{"n_layer": 20, "d_model": 256, "n_experts": 48, "experts_per_token": 3, "d_expert": 64, "d_shared_expert": 128, "activation": "squared_relu", "moe_layers": [0, 1, 2, 3, 4, 5, 6, 7, 8, 9, 10, 11, 12, 13, 14, 15, 16, 17, 18, 19], "router_score": "sigmoid", "normalize_top_k": true, "routed_scale": 1.0, "balance_loss": 0.000119, "balance_bias": true, "init_std_router": 0.00638, "lr_router": 0.000981, "vocab_size": 8192, "norm": "rmsnorm", "norm_eps": 1e-05, "tie_embeddings": "early", "optimizer": "adamw", "lr": 0.000682, "beta1": 0.95, "beta2": 0.95, "batch_tokens": 32768, "seq_len": 512, "train_tokens": 296600000, "steps": 9052, "dataset": "wikipedia_en"}
Below are experts of layer 17 (counted from 0) of a mixture-of-experts language model. Rows are named router (the router's row for the expert) and show model dimensions 0-255. Each number is 128 + 24 x the weight over its row's rms, rounded and kept within 0 to 255. Numbers have three digits each.
After each expert's rows: "gets" lists some tokens that make up at least twice as much of what it gets as of all text; "comes after" lists some tokens at least twice as common just before its tokens as in all text. This comes from a sample of Wikipedia text that the model never trained on. Tokens count by the router's weight.

# expert 26
router:160121095098098150141144132164126110120126122125161087145159148115166152152102131121118149114142106155128115147099139134119131105136146137083105131136140131169102113142084095173147129128102142108158161127111128168120139140139116134142111128136159083120091146157091121134113177101134109098116143151116157150098115124112106152144116157114113111083159162091111138120161126112098140113069134135120121117146142113129158157070168094117138175098154127115116171109115154094099104126117106144116112106096127152110106156104096139098125142108134108099148107152116102092114159110141141157088076170134107127131139119109142176143089085140108104120163130079127127120170145097181166105122122104109097151138100104098096069169108138125104154140127110077141169122124117146093144129111123
gets: "-", " was", " re", " is", " were", " be"
comes after: "\n", " He", " It", " he", " was", " who"

# expert 42
router:122076120104116189184128118114084108119113149153114111126117137115155178151124160132095098119127096146105162147101113137136121111121134152127120142115139155134126134125105117122120179138091114134152145142145129159130113118122142140114108132098134099141091116095093105136106116111131057143133116108124170128132087122131125151143103103153143127094121179139156130111149104077122102163130170127114096119119151130158139108100147093086114185082145125143084157107159145119127133124140131143100149127119137150091137135078080138122100116108094140115131145143145128137112169128148145148105058144123116185133186086117145143160084132140115160118121146125102130111123107108141145093155150093118113164112102136092100131183111107131136142155112177117169120129130108165110085100113120
gets: "0", "2", "9", "8", "5", "6"
comes after: "1", "2", "0", "9", "8", "7"

# expert 4
router:161119083069126166136150108141069129101123111137131109142138150160149150136155129115084144117147073151109122149105137163117127140176143157115120131107119113122131097132132115163137139105109136156134151100117106135117163113133131118145118086125158125114134100124136095190130149133163129134106133132116158119115107098137155139136079117148125120129135156130147135073105140135102153139143127121114116150125173109137152149111133124095166168136120131125130190106150143110126127090133166127106097129103134128116165114063134107105109152095124125101157097172069105117117139178109125126105068150122196101117118116136133148133056136112107107129133117100097119113135153099149160115142112118168133153148113118116074074173119104081126158146133138139109141079132118112115141100144148
gets: "1", "9", "8", ".", "–", "2"
comes after: " ", "1", "9", "0", " (", "8"

# expert 45
router:165109108131099170135124130141135103146084149083124086145146148141127152148161145088105149137151087151127133160106132136133096111129170146098116135097105167156092113121112112152170136114107134153145157124143124149098156105128137145132121116108152103131139155180143068105095147113138076158123153154121094174131120125137139133165137078106166104133145155096139148094139139094127088156090133160101108113125155116166149152092121139107133183106154142118125161104138135125117124124131123139101129153119061154107144140117099139147085103121114133116150142149140112129116157094134110137130074122116146145127135096094155122114132085163083130098115154092083133118123122124144154086121137135103139161161115147094104104169105092099102173131134131132116132113121096151074089110140149
gets: "\n", " f", "th", " F", "w", " b"
comes after: " |", " \"", "---|---|---|---|", " re", " con", " Mc"

# expert 36
router:193119111112138167144137140147096113112099121126139090137091149130167160155138164100087131147163103115106119172087111127098102132120172138127076156123143142139111103114073108158157158132126182155155153137135106142139142108133117104141111085159117111144131120162100107174077161128139117133103166128141143159098119083122119159122102127117137087100162159094152134123107108127127115149111148124101089150081121130151147126125136100081162159109150137109115160083141137113095064114108155113118119124100106143074145176117129102110130118117108116104123111130114138126119102124117143155111105131161132184124147112131139159127067108121126135122143167119116150114109176127155143113138137140156111172157092152114108133167093100132110147121127156094142147109160117132111109111137134
gets: "\n", " (", " \"", " con", " was", " Con"
comes after: "\n", "==", " ==", "===", " ===", ")"

# expert 19
router:166120110076114168151121087159116111127096105143116111164129149122139158144122135130086118141112111134132141152121129164107131138166178146099150125167131149138129140111066148171157155105114126162146165131168158128120133113134144136139096129139150107139114128139075095154135186127164126144141145162114141175082071087141110137123134098136150122134078161078175094140136114103119116129131172118099128128086136119148145129119158135101145198124147141128132174104148167106132109085124118131151139117114113157122171160114150131105096116128087131157125124173141128104139145129161139153109059138145148138123146102102113110149087101125082147106142119106109147112134131121127149088144143117117125153122131130094106112122139061143161136127126185095125127129138111135114124128112121
gets: "2", "3", "4", "1", "6", "5"
comes after: " ", "1", "2", ";", "3", "4"

# expert 39
router:176129107110115175149171130134099100115108108105165106184131158102129151170110117093109152155166067141123135144103129116127114136156135165097108117129113118162129117112113114173134143134129141113170121092135121158122111132131103142160091133141130124146121115143104107144126175131142111140110168171066134127120094103117162135100098151103113123091135167124112148118151141121132143132099156116103104096131168106117161132108169120104164148074185133100117172132118127154133129105114151169102097128103092149090118158114102121122118135109118120131168104178104123129124168124131120151131073180141156140144167125135160137109114096105121188119122153097151138074123154092149161121159134164122114143115102129098114102147136111117115150157111129096124159115113120137127104091106116
gets: "-", ".", "|", " |", ";", "="
comes after: "\n", " Siege", " Al", " DF", " non", " Candidate"

# expert 5
router:119118126063139134148096123139093080116118101115131108171156181162137160168101153105113117128177088149116140133127133129115095081162153102124108151111118110131118138089098104149128129121099154159123101118134112150118125168103129130164080120125115094181144130140109094162128137127116105147087145100093167122083059088150132122141150105112160101120108156090133120137141131136123121139101150091124097123101144102148155119137162165127129154119153159121101200131144140123104135143115155136129122130110112134098127138115138110120102130131102114085127123149109118134104140145133129166149088139126166162142185120107131166132060128132094135101170141115095120137144104120132149144131098109119114155143108117094104090143124097138150144140093131100118164123149065116110087118136130
gets: "\n", "==", " out", " re", " ==", " ex"
comes after: ".", ")", "==", " =", " ==", "==="